python train.py --moe_layers=[1, 2, 3, 4, 5, 6, 7, 8, 9, 10, 11, 12, 13, 14, 15, 16, 17] --normalize_top_k=true --routed_scale=1.0 --n_groups=8 --lr_router=0.00143 --vocab_size=1908 --norm="layernorm" --norm_place="pre" --norm_eps=1e-05 --init_std_qkv=0.0253 --init_std_down=0.00421 --doc_mask=true --train_tokens=842100000 --steps=6425 --dataset="wikipedia_en"
Below are experts of layer 12 (counted from 0) of a mixture-of-experts language model. Rows are named router (the router's row for the expert), down (a neuron's output weights, with its number) and show model dimensions 0-159. Each number is 500 + 25 x the weight over its row's rms, rounded and kept within 0 to 999. Numbers have three digits each.
After each expert's rows: a language model's description of what the expert responds to. This comes from a sample of Wikipedia text that the model never trained on.

# expert 1
router:462537474511503494480507512510520506496500515492506495492484499507503528522483530522505436520501485499540498507530526476434551498480478475508511490492493537528443510525426449482502501561517500510507491502491545484526519523490504516469475498518491534523469468500557534489530474492492527483482533459525497495481519495509502546459441494474490453477493497515494498502557508482497510505496478443513496503492534530529467490508492450480498534465516502469507466515476505505477484527508489
down1:542514513453525510501504481497506506502498529516496516476477501465504478475496501541474440454470548536450516512484544493458484489494481504485485540508487528509468516486504477501491473510508520519464482507500503510500529497549505447455479490473514482487517492496518525523526477434526512566489541465501485494521503516521486491529460471527516514505555528493522509473488512495513510440494490493495496515497525519502500465525541487548502521493496507435443518476498502473493520490457502
down2:501511513500486492522512477485525482513478509467460479504467448471447498501497522479512508515500498487544526475509489480503526520464469527536498484536483486474493524497510498531487457507521497496505539504501518504501499506468466481523490468489475494510495507508503463522495492485459452475502483533472449533502553560524500520485517491522519520522543530485456480472501488528515477485502531506517489497563563523519476560488532517514500462553532509502478489516513471437538469487500527
down3:464494484508527504474480507502467526503541513530505520507492530522461454498517452509458499494485515508525476521521516499545479489542488508533463550484530499480442510444526518528493522527456517479522501478460546522562510519549504470501489539503507502524518505507480512486491468522504500480500503487473444514484566516510473509502481475506472496432492553459509457487499453497492487468512474478513520495502517509468508510473494487470517489493517471488516493479499513502531507528533507
down4:445464517527505505544522499506557465522521486470495531478493484541512467486454480475492488442508454483500509513519487517507519487484468504489477467541479495487494523468471504524519463525501476477521519485532508489511486491482489475531508502499475429507486534503498510519465529525511519419506513509486504522518481520459479511483493496523569509523492476512484481510463526460484516533515512501494476553473498536496484546514490517481491495545466517474516532510519472529519523504497534
down5:516508479521448546521480516491492487468494492525534483469509486469549501493502513496549501512513554492454502485465475480477465478493472455481487487424469455471544541537485484495515491474496522486494507507523461496504528507527493485497533446533493525488503531539514486459527468481486506533507498516531517515548481517557544474514489522462492487472442484531525531522497506487506492520504510521508475475515483477515480492497461478515498505503518539535515498505542511523489519500515482
down6:499504491504483528507534562467455514515494504509527499557503476502527485521540473525516468511536488459464481471514557510511554517440513549476511533509478443476483503544502490469505460477521488520470511469497499531486509468489480446494502526522500494474507483483501479498490489477508521493497489522503497492504443488539518528503489499483513510457531508483458527518462509481548521533509500535490485520507469550497528509511483501491445502503559488506522488506479515476465506494506473
It responds to: Year digits. Second and later digits of four-digit years, mostly after month names in dates, such as 2'0'21, 1'9'90, also table numbers.

# expert 47
router:494484481534507541466492485524501526480489474483522480501485476518510573537515502523497510522513473508502476489516467488480521494448455472511505472491507501484477515532421454507498493551462486525528491538477523500506521502512504527510499518494483550494509522504591507516479481505505524460473527445496526511519517496518469496476454489485514469471513473523507528534513456497480496494542488492529456510519471515533500456514519503507518491480511511498496483543474498474452514494525491
down0:515505517504489540531468535514502506527519458508520512445511476517451519512498517494474503475492519497484495507488505459492499503542491517490530494526485500546486503527474454518535509479513508511490538428492466560463523488515505525451517485488462443504458510517560512518522493502555487440448511471474502533490496501509530495519481514532465500458513485498514521490495446482491479505543503482486494481498514486482528496524485504494488500526541468507473479497538538514510519488494463
down1:502503467523559477487492496461525464464526486464509528513497525484500503486549475506476492518477538493485475507480538543518534471490557491507516474505526520469457545534512526491493495495501500517537516477475500542490546548505539478465527439506520484497507516519531469527513547471494513509520513474488494465507483509510522518461491483465490460508484511456509501497520513503495525496476496534550473505460482478491488490509497462457503498516508516439526499474490512477513504469449533
down2:511577516484465534524524465483518546486523508468525497528512544453519501518479492481537472510490474539492482481534479534497513464494540526505478496477470526498526505498479487520509504527491503506519504513528493517566487447521448500485523518485518530459499485555534472489483507468491465492489493561506479490539525514523515512511526499439512509487476535498475504479523500486496530471448522486511500484483492476511496498505513493484484451469487456488543518469478479508484488489465491
down3:518544467506495501497485492484515555470519528565528510515532506514483479485474512438496495499511527478542442509485527484476470549505471553505497488479519479497497485490517519530472504481494472492499495526516480480495499519526482462502498534509469496501478496482492516508518434534491498501498504482495484454503558541507507492560526512464506522526519547487509469510527517473469497490464525497462487515491514440501484480492497496531493481481508482504526495502481545516447535454543482
down4:505531482498489513504510510472514500464518538456497538454491476545540528515476525540530494488529518505468502535469504478537520502534503466516477518493509498511479479541498519469483512503522506553485464492505442489448510546491478519449484506471449490460487494492554515510495542508525452467459494515516502460513513558525513488488551478481515511512526528511504501503515502456476497471492515499479481509447448468494497484503482507524517493500539461496493486506514492521525535511511499
down5:479549478522510494464503536503522459535417490465495490493513515503496481520462508525498467540491473500462486465483505471476520506466500519518456515467484517546520464490451521510503509492513480525495499563484505512482501468499521503467501516530454476487490517517511468474495516541485479522508490472503503521538528471494526489494495516528521541512503478505491477514479533455485514488523513489483488468444458485504488492513509522508540501521517475574488482509536539551525500495492536
It responds to: Lowercase word-initial consonants. Initial consonant pieces of lowercase words, mostly m, b, r, sc, pl, cl, gr, after the or a: mention, board, rising, scheduled.

# expert 22
router:538530478516508497483542552546519470486518501444486489504496527522500496502531490538509464515516475484545459479530470474476535472482487490511512476504506521512517516486415428506471513528486505458516487495525545534508505500499498504474498496490520531503492493478562487495471491493482519517495519454484509531519467463498485521497460550460512508473493507491533506513510511520513504483538500464515495512489488519551480469503502474509526504470536502474479475510447471496454509507539485
down0:512551505490529485486472511505503522470485516513509527502540508484524474427487467518509532496515505521494463521551560520555484531456512509501516561519451482485532485465493475539502506530501501467502562509516477444460461499500477468511518513479512519494462497517457500519502489518480479485523516493463525520489495489543472509526507511529489484508484514488487496484515530512503494507473537438496472514494504517527470484513473463521466506507504482487531448494508504494511465541488494
down1:470489498467477445502510512446497480483501473492463502522533475497508486528515460496494515500521467441515503452468553533486474515483508524499531512516494499470518522498513539543515477505464505553514492533537523447519471507512482497512480479482524475477495505470467518530523469500459517473513517481537516484483501517554491499512539440524463523521511475548525492484539465513532483535519543506489509530516509490525475522476478496493486531527527519484481486469465510499481484498536485
down2:504472511501509482520485451499490543480547459493566517492491485435514540517504524499505421505511525505483527529495516461471508472526489520499464460529523491501490493535516499478478500555490454499507442532488483494552510521494498508502512462509517501525501481488481502493497503509486472542470493448477498483465530512476487473504486511512544509487473480512519525541541515506499518510522494508522512512540484463473486491551498504459485508498550539478494511514496476457474513490518535
down3:499488526468539448478442472469488520507525489487494504491546446510487458477501514537511507498477515536482526506489473511503511501520488474467508515489530523508522526480511517495458532542539493537538470510496501534560503457496484514485496473459498516497463504514498511470502505525490499463505478492470498466524509509496498496539477563531474536503487479514558517516527538549467452518507514473532490519488541499524458474472495505465502508484486510491494506474478542499529509502446487
down4:456507492520470458539513529549485488478528496517455471521515500502459514483513547478513516486467492454512527505499525465535492494556491502496516490507489485544521456524463474463491491498486493465469431543474483486512494526522497525520479553511528471489507510532517519498492486502507528468537511512557459469498506527507518520485547474448515495483508517481508513505478496478507487488476511475520491451463489515495490547495532479525519497442517530478510486502512513506483535513537503
down5:481500489517513458475502504466491466470522523483471501482459544526444476494513523519452491512508475434524546478524499461496501518533489536498534477480514519465452507520518505519461500538482497517489466493499492532556487519514531490519489497503526523477526482498549457469500512513475484513525524502463506480543466461487478494491560545484494493524504520500490514529493502551488524488519479483508464516513513522499513508481495502480501496493507559508492476552508497450513537468462511
It responds to: Prepositions and verb endings. Prepositions and linkers like with, through, including, after, In, plus verb endings -s and -es (show-s, contain-s, remov-es).

# expert 24
router:482532482528527538491526510532482499470508493508503467482510524515537511523499544487483484495514461478513487516527481509484502474460498477518504468481513525503476511512417465475484544517420487476497486451473558482517534508477520510540500477494487502497539481523573520506519488478496537482467516468510537521506485513464519500477475510450488497504480536525483490524502480527508486509513495508550514485543518490539472496489469477465530507478520499474524486492485438488496502510513489
down1:498452478502455519528488515488517513502542517450487501526585466533500503496459510499492530503484502479489467502502488466461515505493486463506526525537510548526515504531499504490522474507500507517472492452457517528504479485529513455488471538492510503517501535481540507567502525487516493488529510455477476501514525522513514486428529445498499471503532507492526487473484497507502484497487477484468497492489515443509510499481514469529488540476455518489466497525529537535495499477517520
down2:487510537461507499485484508487514497441475478508530495533526457505464461521476437457494474506501502525489483528510499529505498519548456495495560498484517536519508483508516475483484500448472522547474512499540451546498514485480496462483481499461500472484493516502553537508500506529486513525507515550491445515551572518520488490487514499466497514450467513525471493490492484510487486463535488530522495501483488494523508472508506513490494541508533501499513491477479515490501507497545481
down3:484479535476481498523486467503493443501503554559496482520541451483467513516462489488486537446545488494492526522557500473487470510510526465503433547518430485532491468488526515520498481468491522466481504490489449526481510510540517460470497524498479516515489511473478494485485518479489521505494527509507532473493511482528534502503538493522524494519507510509500505542482520475500538510490536544468489513471457506497479541512494489491484508528506485509479535503485494506502498555515480
down4:496493445498496530553511483523490488519493544563455496500489479473467522530477550513491492574524538499507505511428484507443493513505521487489477506501509510488480529462505513510476528502515443521533519512508522492494495507513515551469503488516522532525491472509500502488508489495467515525464485481509483493513494488476470492518491477488455502444503506532501525518527488510498478497477530478437484524514475498521515515534510482539505460489484476497532502466526496473532532446476520
down5:500502485494506465492576484520509474471470536464488485510483494492524537460524516509477541502523509430490476452547526512461497507471531497500480524439517491495510452542510474499509491524464445514511500490485519506520504488493543505491488496568566496494515518474435521511522474488503469503493525477514508479479505507497550483500486501528513459486513519508486468515500528482481465516465517494477527515520531523500507505517500465509483483542547470488480486496501521476495506498491533
down6:461523512513517477468471508517484482499504459545518476525494475523505492475550489466539514481511532462528489466523534460477544509539488526488505472512491479549471516453519528474523515451522502432494487484476521512511492463503503524502526480494483490485469499536514517497496516520489506515493516542507464491485459477472478540503486496479469495531510486508524508478537489462480535517510540508508542521495473461476511483498508504479485561535474523517560546501486476514467464507504511
It responds to: Common word pieces. Mid-word pieces after a first letter or two (b-ra-ced, f-ire, g-ra-in) and common nouns and adjectives such as war, British, English, child, water.

# expert 44
router:505523463543497519504486502490479520472493483444524478486486500511505553503504532513492473498528499511535493508534505463520552480503456492514527475498485531498510509503421456491480474551477509492511490533511571483500517498515485517486488521500511499507504470502569477513507514465507500508479539456524546530448491491492477491479473529483465490446496522503531502507505484507508464511509484496548534474477522535506491466482507483506517498467510476514491498494463485471441496529550485
down0:527512545500494461522470467468464526543483494514552486509477481489496526505544552516480448520515487469507548521460511476514522479518487520499480436511497484466506503479460479463489495558463492494511439467476511474511495527513495503487476515525541493460477496497508498522520478466548486514516522463522544502471507500484513506518522482485497448508544499564469524489497505495478518523524553510513492481532521503503521473484491508499510470477495515517517511464507521501485523508483464
down1:478437556541486532532541497502502458562493502469474524484525479510489508519468506488509532466506536490532504474490506466500503516512506504504522490500458507523534513520541496492462501527511527522527493460468475527511524471471492474479498523474476505503476513527567511495479510539496509478503551511481523510505508517475514497485515545450489518523528480525521479463496484486515497475495482501487508514471548488482446524480454529508468487456463510450487462511506501481535502482532482
down2:496525502522528497511470513519493496551536555511483526535494474543488522512477497483508515472500515490507482465514486511498487487536450502533497509514455505491533495502486525513531478509469500444476546473480539481485521510506462461507510483515460528481469492486512516508478544530514492505560512556487529507531533471505515445483515490534504542544485480503531485496469540505513492483487506552467506493525519448501479497501474486513501499453491470495484467504485468473477445505475534
down3:523527472507495519534505515506492478476507512510478469535487519514496500484516461515499537497500500534451484450461517489499473484508495512468505522516492481540492498481548526537529527514502500516504502501467539482518493507539473531498488466509499511520476486499521515489496463477498530479493448466517545450493483505448465461529506546513484493508469457468504550474543552480470509533515516527523496508513540482488517505505466437467528499436537513504543475486480495513512477526511511
down4:474472536488500532529537518525486485490540498514495512502519463529504461500479559510485527537500493497515506465504473494469550474483477469496539481474525515489456481487472515511478535510525492485491469517518463507512475515532451537541541492496488522512476531529479472457461488489532495529513465513470484453516486493482506449511526475552459554503486509504548491481499487470513522486451513503477501496481482519501511527541530466489495497493470522542482471521525519479543485506504490
down5:515468486531498520507504474479506493513493518525498507499469513470481510488518496504535488503489493464498488514513511508473528488498505509474526484501516467474517522510482505483490501471491454496544532494493517514440465446472495495484583523559469482490547469466498507475533468483483551504508463474475496503498465478494536485509435519509507466470530526505480514519514512499485518496500488539473468529557518546518489481523520469511498532544497476526554447458510496501499520513540492
It responds to: Plural noun endings. Plural suffixes -s, -es, -ers, -ies, -ions completing nouns in prose (films, processes, stories, models), plus people, members, years.

# expert 62
router:500532503509504532488511483514471478516520479466476459449527518498548519509502499510499518534529488511557512455529451507486485482465502464498491483458505517538470528510447478497510536515509502521495499488497545496521496465507481487503542500541504522482523461483595519507495497508522500516465529484526516488474511522500489511517474513454491469469457486474485491533508501532497533512544515471522527488473505517512480445468481473488487508500525543471526466517453479483469506504503484
down1:520481466464499543502481497496502527516508477509521558478518490472469495509539516536522522513466489481447510485501495476535511509497481537514465500490522510462517506482536484544493512501469499498525499512507492513529478527521541530474518465494530472535537526540486484502457510466490506508509505577474491480451491489502513496510477556509528516504512495511487536478502536467474459463472503488514544515481523478429522445512491534504484512464493495509503485504478528478471491462468474
down2:460507502520509486513484471469483473499491501503485470532531446492511509511469464500493461493507472469460516547509537528510479472510512539480491519490525502484472493511474489497526486475517475461478480514518500520488526512504539471471491480556559522567483459474520488457517496505485510516502501508500489471488517468503537479470502497504495471437541469496483500508526489522547466513472511477499512502532468512513463538489554470528512516529548497503523491527497564507519544518489508
down3:468483471541492503470449475482496501541513499502498525436495483510543533513482473539546470452481474540499525497533479495507515502470517478506462543483482477478491484497519500484507492474512463503502536536513484497449482506451532476520531518498487470544458497493499504517489535481557489482494514503537489475471515500506481501519528523515542505520523499487496507491514479512495492505513502542502514456510536494498502519518543514530524448495508510455483485433462516551483534518501473
down4:471482521495479450490508515524502486506495493497544577504524478493496468533486474472502485509452475508476505498523478476543484488518493456503517529439481534484477472496456499495462497474480495458458546540515493529506490519497494502533527517495533488473495532561504535478527477542485495484528527543524482486493497522484498486489476517512511505477548494500525503493499491480485519490519481534536492509492476547473514562548527516504444505469487509474506460510524511502492450509495504
down5:482495483529520488434503466459539536529511464490568474505528525494528469509476482532492525513526509516531492486482513510451499525492490486511478541486496516524524460445458473478465540520491476531486505491519468513535516505501481476498543521449504505491525468486534509503455519493501488521506520542519433486545479514511502504507500491527503496519482483520527508500508514473464502494537491490528506535509519481506451469479433518499508495501509472515519478545499468475487534511472506
down6:518505477536478571510492476501496498504488505517497497489527470457509487434478504487494551477491495560475489489501489497443507501496473518523501508518504515557491498476503470535517524481513541486537523471510502553455494516488460525494479475537488520511506511464502503517463508523496468451502501473497489554492531524491531505506474467458511516499511465470500523474515472530488506450530446477476497502530547499534532517474501514499465527494479507513504467498482487495546509548511486
It responds to: En and ill pieces. Word pieces en, il, ill, enn, ull after a starting consonant (denounces, den, Village, illness, generational).

# expert 63
router:513493495522474488512498505505499484520526480463482460475469513504535530517498527463476467503520499518564483520529482465488536503454499454438509506476511514527492503518421456461491477490486500505526506487521520483537526494509511496514479514514478523519532484506591474511535475488490515481508524422508519472504458501526482505500463546468491491496501511516542519495496506530501503496507486503520535498486515541519484524485479475485520514482524526470506481535492487488445493494540503
down1:490481506481530510492527487482509475480487510512495521507570501506554571461488459490481500458450483535512487517482478471531495503508532499474529487422504481504511466534484483466470532525503523517541504499528502510477479491474527493508502477514499467506505517462494474520485450506505546508567525486474538523511547501459515551534495503508466478508467507509508509462499518475517492468475528498479479471496545484478502532480469509504488522503514523509513544496466503521526486486507504
down2:540538505490479514537505508525471532522506489462563487520499470478493563501491465487519502548501550483488526501529484500517498500502501434528460548463489480456552501511490496480485478464506491485475501533459508495486494476485500458557465534492520496514456483513495520483494532529503467516490469516507506483519472514471511458494495500510497485517496558471486487486483511484526472515503480507552532505524513469505497474482533467488512536484502517509539485437495521510505488526500535
down3:521545501523482508482528500523471518568514551501541518493527442494496488496516496507460507501499525496521525481526487500530503512510480480500463447487482503441499504480528563517502446494454480506533535525494517472473488487463491473538530495525489533541515525504470487490492495462515504502466463545551510492477477489511519490456470544509518502522532486472491501516512436536524494526516511523465456492519467503522502488527511487500494483493504477495506494462535469471492509504502493
down4:509485525514514495485512500481525458480545526500500481501470515496483510535545485459479523491514500506468520538478491495507508480485478535516498457520476540490561547475509511517489490503505484489506511501521493516468531467481488449480478452502493504518525485460488493523437478516521542506540492512445483470511515492470475575461502495484528503509506486526518471471479464506498477539542462511485527548522523488543531516474487511495534466461487488499518478494536509500542502487518464
down5:480462544529454511508514493541507454479479513458491487529496510519497528503536525504491512527476451521495491500496511504475495462504526494491538513486471545511470458492480480491521525509490527499476470528547468488485506490510516469471533454544504488478524466499504500498494484526512461499451508496471492544490505575543512451541502534458513485502534538533508498512448478496526527515501531458503515462496506488473481467490504514503531501471476502493501511496454522519514492527547480
down6:475519502500445500514514538484468490503495500495504551513496491492478500537490448506465482495535520505514495482523475506483512551528461475495507515456543514544551492507533531535486486497489505501494479445484523494506461447537499490502489509516525485525543545460496491458481484479546461546475507502475540504507516481515500511493489488493506493513492484474515544475515491502475545477551484504525520463472526496495529468549472549518502503469468468439510518508509479505512493524487486
It responds to: Digits and f pieces. Single digits in tables, dates, scores and statistics (14, 75–60, 7.), plus inner f and ra pieces like in-f-rared, Port-ra-it.

# expert 25
router:498514491514517533484511508509502551519521492457524476483485538521486510491488542503470453533509491502539497484507479440488535476458462501481539474488490518529507526488434483495463507518513477507509515501508525501496508526478467521501528467486477538473508507529605490514484514480488490498469553475491503535465528508509476489469481524448483465469503541474512481497500471503497496501520499467527527472509525523526520492468501517517508515474534507524500449528481475494451500493521501
down0:514534492473520454485502492483513485505532509480481511506471480483542502509508503483486501553496441427495506493500471482526480488482469527514524519512503529490488505489511519465537512501529501443469503505565502500505518483535524441495492507508464470481472495541489496534509505471498490513501492476530472481509522544539503534510507469522525521530480528427504525472494497488528481500519504490503492508528531511484502562481509550503451479491535474450519499474485498522478504516555483
down1:450492544546502536553484492495470461536522498508504508479514521512490506516526479487493529449481490514467520508536505524540501478525489503497471535518441515518516507518487504459492526482525456543541508505503473503478498518508497471498485467477519500492477509446519481487512502510487482467462548524505506511474541494513505476495485458511490487482517492430519506500478458517554498536543469498509529480511499549515477521505496513496528480503516454517489513461447489511459533512495460
down2:536509515504495525504493493494510470483517466519495511504474543435498511516488499513490453499494521484518549489450464476460501495521515491499534499503522504505501519535473505528479516581527517515521434509510489450502518498536517533487458481510557488501491518466502518518510490488486500527470485488557451463483496476467470497505495479465516508543520469480458533497487511519545490490480500524498498488517505445487488518484489510476503510525520566478502509542522513513472515478516453
down3:505492534498510514544538500505532441563504505515552483572533532489526528522517480455504500517490501499557507452491477474528494499490470491519526502508498500526484502492501519503499494496511496521485482500495544530449510513539480515480477533502486507527482443473545530486464445510515493475475456496496517457517486516458487471460511496491508507476515496504523503490486458445529528526516498479488480461523472489545497511472469510479526500467504476534499516509486450513497513489486501
down4:480533504481552504542512532458519506511557478527515501479513522473526463539487497522475468490496517472511459483515528502525473501465507495481487464526480563514516494495503537483454500494536501511539498515467466514475501467490520425506479495424492501509506490509482479494507465436514501509510519542535528479522513512513511511484556495484535479460506449474477514464510496517463499485519541507512500483520531520529522479503494458503507523489512499527473522488464505487489486499520495
down5:469533490491499495502486506493469495519480522471523485493542499511507532492481529526458527476502479519505487494448529525567556479533465501511524521522509538538507503456557521512484520495476489488485527507466490467489470481474518473477463488484450503490509494504482498536549504518493471534519483502540504487543436479510486471535511519521483476518483508529503506497478493489540465485510456509514480495529546485540494517500449485534487484466462475521501499514488464537534462502479509
It responds to: Initial s-pieces. Word-initial fragments, chiefly a lone s or S starting a split word (s-ettled, s-outh), plus Mar, res, Fran, ran.

# expert 3
router:498544443520508529487509501508472516524523477461494527489483531518548499531513537481481481518504488508527460441527518471474496500478476484513494496452496515503488532497443455490496490509486522479505483507465578479507508494510510550532488479482514517503516500541585474516502508479483535516470507491479515507506482485495506496470479536435510470493481529507472507507516522470492537504485477489500488480498524542530512485527475496502505498446525554496530476514495473458488519504494469
down1:475475494501463533518515437463500508486497524481507455516463557477498521466458476510545493505483451540503479557500513540547507499489523513450533504492500523499473477495495510469520508504506502557479491493501505484496521519533499555537559516533507535532485505502498514469493452512500487528490452520478506541489510495515531519549510464477525484468500499526484512506528491509503511546492504488490499488505503471459486480466493459487503505495486479509488503524482538518455503496441516
down2:458547487523507480498510497486534482465463519476519508553512534556485476519471510530495557505527491488479561489485513493456490510555484534455520513529572456526476469504458520450494478505504478490483455494461492469489491523503518518483517494492525500490519491489522546533493493513511517489533458526487483478486481480531482507489504529457505483545489519502475479506494501522474488512539499446526459525490532474497541487489485505510477489514489497470507537504496467497525500505500484
down3:457513469539504507500499466498480512487483536490532464516480507498481511489516550514515488503518490461522540494495497537502493489528445491505482477482455496479521473473550471449519478465538497503460532512515497467462483436517480491500511510492497493488475522547497494494510477508487530519511539552489530512484530497481540505527523483467525530516511503501521512497513518518501449509522512514493479501473511495469502488490468515549550541483479505522495505477531477544422485530479456
down4:455476531555494495499531494523492488515543465495483494481513479491504462496505473535499516484487497472527506480439490493512477520503516538475471483512480474499474516513515540473537518449483502483520496519503535502525512523523508536549514501525519505535510484530491519487479517483473460526522491519503519520491485514529506517482509498479469498464465506491511473496497519500514559446479565485543524475493447503476485454487496450440498499543545524513512491479532487491484480446526516
down5:532475497462493510495509517526468478489481520531503503447489498494504487506485509464473471467507492495455544501474503569551492538549472493511500511516470505491501479506468531477514488516513487482527490522487490442510509506500502473509533479501470521525499538471487536496503508546524488482490506462467475519474517522508520442524505476464521523511539500512539472469542538521521478523478521500542468564542547507535479483503467492482512461492524475498488504517486454494459505513488486
down6:493541510502509498524536516534459489475507531513482542459501532517504495507478485466467493508465497523498525503456480527536477468475490485472497451492521474474511516472474501501522505505519465508538546534464459487466509479482479519505519507487490510503527535491497525460564486490493513478509470521436539500514504464477501519496429517486511530533450491515501498553508527485500543490482510507488523493483543521484481480522504450527499459453479479497526515497525508525502500522522539
It responds to: Mid-name vowel-consonant pieces. Inner syllables like an, ar, al, ian of foreign place, people and ethnic names, e.g. Kelant-an, Maurit-an-ia, Upps-al-a.

# expert 2
router:477539489517449505460542502492489502507506512477498475527483490519502514518525503510495511496508452541521524463539498498487498464463513507476506463471493509484500508528471475476503501538462490494457497505535580492532506492474478513504491518508545503498480492521615527522518499507490507498461521423521537508530505464500484519519438536497504459517504512487511456484513499523514525474505486499525491516497515491501494505483514486502513523472518508489485483491502484477465520462489450
down1:483514452498476533474538449513485494486515471538489521514497469508507499520474504463478512549525503499520460490483479519509531493454490485548493522479554508467472527551484539495465482453505469541460495488481482503471531499485499478530512521496542495539497516511519458517496522533489507519533509505505472508460506473538424528516477506546503529487508527491497520511475527476502517534496526479476467503483474509509476473475528502501477518487496510442510518508479516464528526510543522
down2:519502533526481502503467505524533532543491489540486468505539510466527470526499526462473498484486469508483533493500447500467510498465505480480460466480513511508484459468477450523486529487511552509544499477490511544458515528465507505477473456495502493509499475509536507503488557511484497490516494477536508457474458537535493504505493513509509485493482524552482533476521522480512485484531500504466508541502530511506467536499497499504499447523497560490502562479460529484486493500489485
down3:520514461503500511516510505531449512540496546482495461503502510512524521482528491536483530467454479486498470465482478496466486508488466512507523524485490510501505532501520475511524519534492549482476502527551524446511509486484438519478482510520502522493535445527469517519491437492506491497505543475520468531532516524517462455492516509532519483513456506501556530508485510516518478529495503466470489507513481501492480467491512452474534505479507524527516545508495471466480495529495445
down4:492521527488462470532501515529530497497433495507505482519524545493522482461459501486520464498531469542486483485497473476501502450469473519490498540481482462499491505503546519464455517489487483520480540507502475472509452456494499549540537503527510490475488472485519505509514520490537542519457516463485513496513511508498489544507530520506479480530512490473511471442550529546500496478521478498529528525514518464495498508501521491549487491486466490522537502457485458526499531498490500
down5:460460494532524488504480556493497496527521523554486496509517530505498484528491499493475518504502472480494483517511483490536501504537482547528545498506475490464545499464492528472524518528475493496482485493485458500509490499488511471485466534482515498509491517544498443498521493471502472513527526491502455459501485522453454494492495480492512459492560479523489488498481521495481481520496495486510515517518509446524467517462522539542441510489502512536446541497535518567497484523515472
down6:523501491528498497498550502513451511471482461475487497498516500514490495512541523508528471519479520506475500475514506458535486492506552516547530505434535557503478527510503493471465511504467461514488534517522526516492487469485535460529494510494504516489468536429502511481515522457519510537478483544448531504487474541500491483519510518519468474484473543495477486521506486523515493503502536501496497471469492528472529486494512468464489493461469448498534499498515505445490498479533514
It responds to: List item dashes. Dash bullets and line breaks that begin items in infobox-style lists ("- Country:", "- Name:"), plus stray word-piece fragments like ir, cc.

# expert 15
router:467542464536472508511519507524447521504497472528502475485488522518516532553552514496486466507511484491513496488529469539501497486488471511473510502466509540492502546534467473489459495532495502490492504516518530503505506495502486530502506480469526552520541488484616484481526510484479477519496505462510505498527481515485512498483455522453489460463503493532495489511509541504526499490507504480522490487506533489501456505488489478479501487470527508474524447556476463483470486487491484
down0:494514493457495444486495535503477457487520445532519526489540516515503478515495528484482479492522530489480520496494548536496533478487486474478480492517505488488463486539466486498505464499503521494513507558522512503511495495521510454477539468476493522491487522481476511474492493486542524512474488537519508508502454539494498550489531536520561493505480508442470520521513511552490512498459512498505519482469501485480527481478479478494526530517491533501483468493445495472504563470473551
down1:530513480530490478489482516469534550503486489510514469513543498501503547452478520504494521538504537470495523504507473549488492507521490504480533508500472469474501517489519501515518537536478510474453447508488507466512516541501514519502488516526482466502490487516513495462502493427508495499489526493526510452507515506506459488491517528510553472479510542516490487471501521519521451493519522542508464480537451500491489447462479496517446487501493526518482506468500528569519509478461496
down2:464473557521518525523508459516485496459471507465490505526510531479461481506543515487476514486495483509501502486490467480507494470490486473450511528526474521469490511532483475486503465459525501485526479486488542481525458499510486459538487524456502516507457486512483489458475492545477476473465487488501545540476530524520534539521499492461460538508547560493494512529539513506506486494493527492506516472511495506547497545513481522476473530528534504463510497531477498511523531530485495
down3:468519473480501517495543451484465488516533517510511497517516493485492503520485511477481481440492490522498494488505520507521507499495500535473503493520540480512540516489517486535474487528495518473472470494515507522416478515475527508502518495471549510541478506470520505485523499490538501509540479568506472518518474495503491513560519505463495494479500516540523477456510467509497462495519457481559523474500488498499445485525495536446541511530502475477537519509458527466515512519473493
down4:477455479484495501434448493490502461510517497521481478507488492505526478483468515517477502500508512500519489539527505486510492523513471539487493502503467531511519493504504508579479490491432510475473498480467541468500477498504499539565506481504475498519501510550490481497471538514493513512504521491501534503532504423494506527497494538482446513460519465468511473507482561496527511517512517481495504544544487502533479477517481514505490510473519504525552473497493520471523478523530470
down5:433495496464517498537485519524514503451467482550486538516507491445490569507458501478497502514491541535485513515502505502510466502542507516535495493556507492513535509450508478510518542505473491515475451495521475491492467481471474554511490514501493485492479501526519490470518470469545491492518481504539473524495524508473497486503503519531517519489499459500495454503483444543474524485495523509478480495524507462550468474504514485478492484547523477507521496520482525510508474488552508
It responds to: Name-initial syllables. Opening syllables of proper names, often capitalized and space-led (Nor, Har, Char, Thom) or the letter after a capital (U-l-f, B-ul-garian).

# expert 11
router:500544477489498544518530479498491479457508499470485494485498535525493513510517497524523484536530480513547511478546499518495522481484434476526487481495523498512507475478462474540505496519531529470493465493504502506516523477496481532502485500523511504536501483479617470453515520475459527470479485466513531510512482479511510484454460512465527495488482502499516510504523499542472499520516490467504531498503523540537471505486488464509514486468495513491514489499507467489438521515534457
down0:532495491506502511487528495477488494513545525524490501563500479485533510502475491490495507498535510499489460516509506486520500493474493485441518549511467497514483498461521492492482571505471491557449495545537509458497481516480489477480531495503489497480558503530491487535534538469495519499528492522478504494486495472533474477522434540494506492508500524502496475487469506514500524492458504493504509497522510458548516509496461467553516486561449497532501495507476487451492466491468520
down1:483504518489505501440456512481502534510467494481551506497505476499493514496516497519512516518519507503497494503498484457474439486523508511496555528499520470510534507509491521513510469482530479532511553454502508503513508542462458508518544495470501515430487490478478493488502494503510520545480514481468542506547512509489472539476494542476523523512459513499476456522517512505545488479464553503463484509520473487476472493435509534494517457463497502474510491527500503466505532538518487
down2:495524514541460503434500506485456489524491494507539467523502497476539464504487532514515523517524519532552489491468459513497510484487469466489518514499482484445506500532504477510517457485452498526506500501475531497530544561511509502484507517451547484522488502534506497465503461524521494529533530492484502517557499475547515449481508532476504471469464495538489487481505515530510522493488524510529496480484511467508529521465478473468478490484519493502525495472477457540523497464490515
down3:492530465526530490484531535491500435527532476479483484523509506454499481513473486465500466507516510451493487513505480508484451479507521500500514500479493522526496519481470513503494514543487510487499566491563523511457496500480493489527468493499503473529519485545493521484439468492474518497481545514498514500498518552504493497496505493500479536490464487482467559491534455542519510540496524515509498458551484498512514549482489488537493539468494455501485521518490447520483481484478505
down4:503473506542518548508519502528498503484487530489531537479547528476519505491490449542459526491445500504482498496467487504494539486508462500493537477455477502537532521456487509488490443469478480456515466511475469523461529512524519454502502474504505528478535518501501514507533492504492524478485529441451497523513519499490493505468506525500511496443465492508511527497482486546529481505490528507512534518509547496501529528517518530492520508507489519479469560492496499467466461476479492
down5:463488527500543543536519515515507472472479485516502512492513512487526493503512473464508463460479473466509484516517520508521514471515524513498525502468490483525490492471483456480499511492530481516490453478518483550505503533503477521464502485519528476475522476508507512540513541486479501465522519476532445461474524485513471490585451479536461523487501526572520497513524489494506529520492520493511539467493472511490452512518479476499495499536480526484546481472490477517510502466478545
It responds to: Word-initial p, S, sh. Single-letter word starts like lowercase p, capital S, sh, Kh, Q, often after the or a pipe: power, positive, Sujoy, Sport.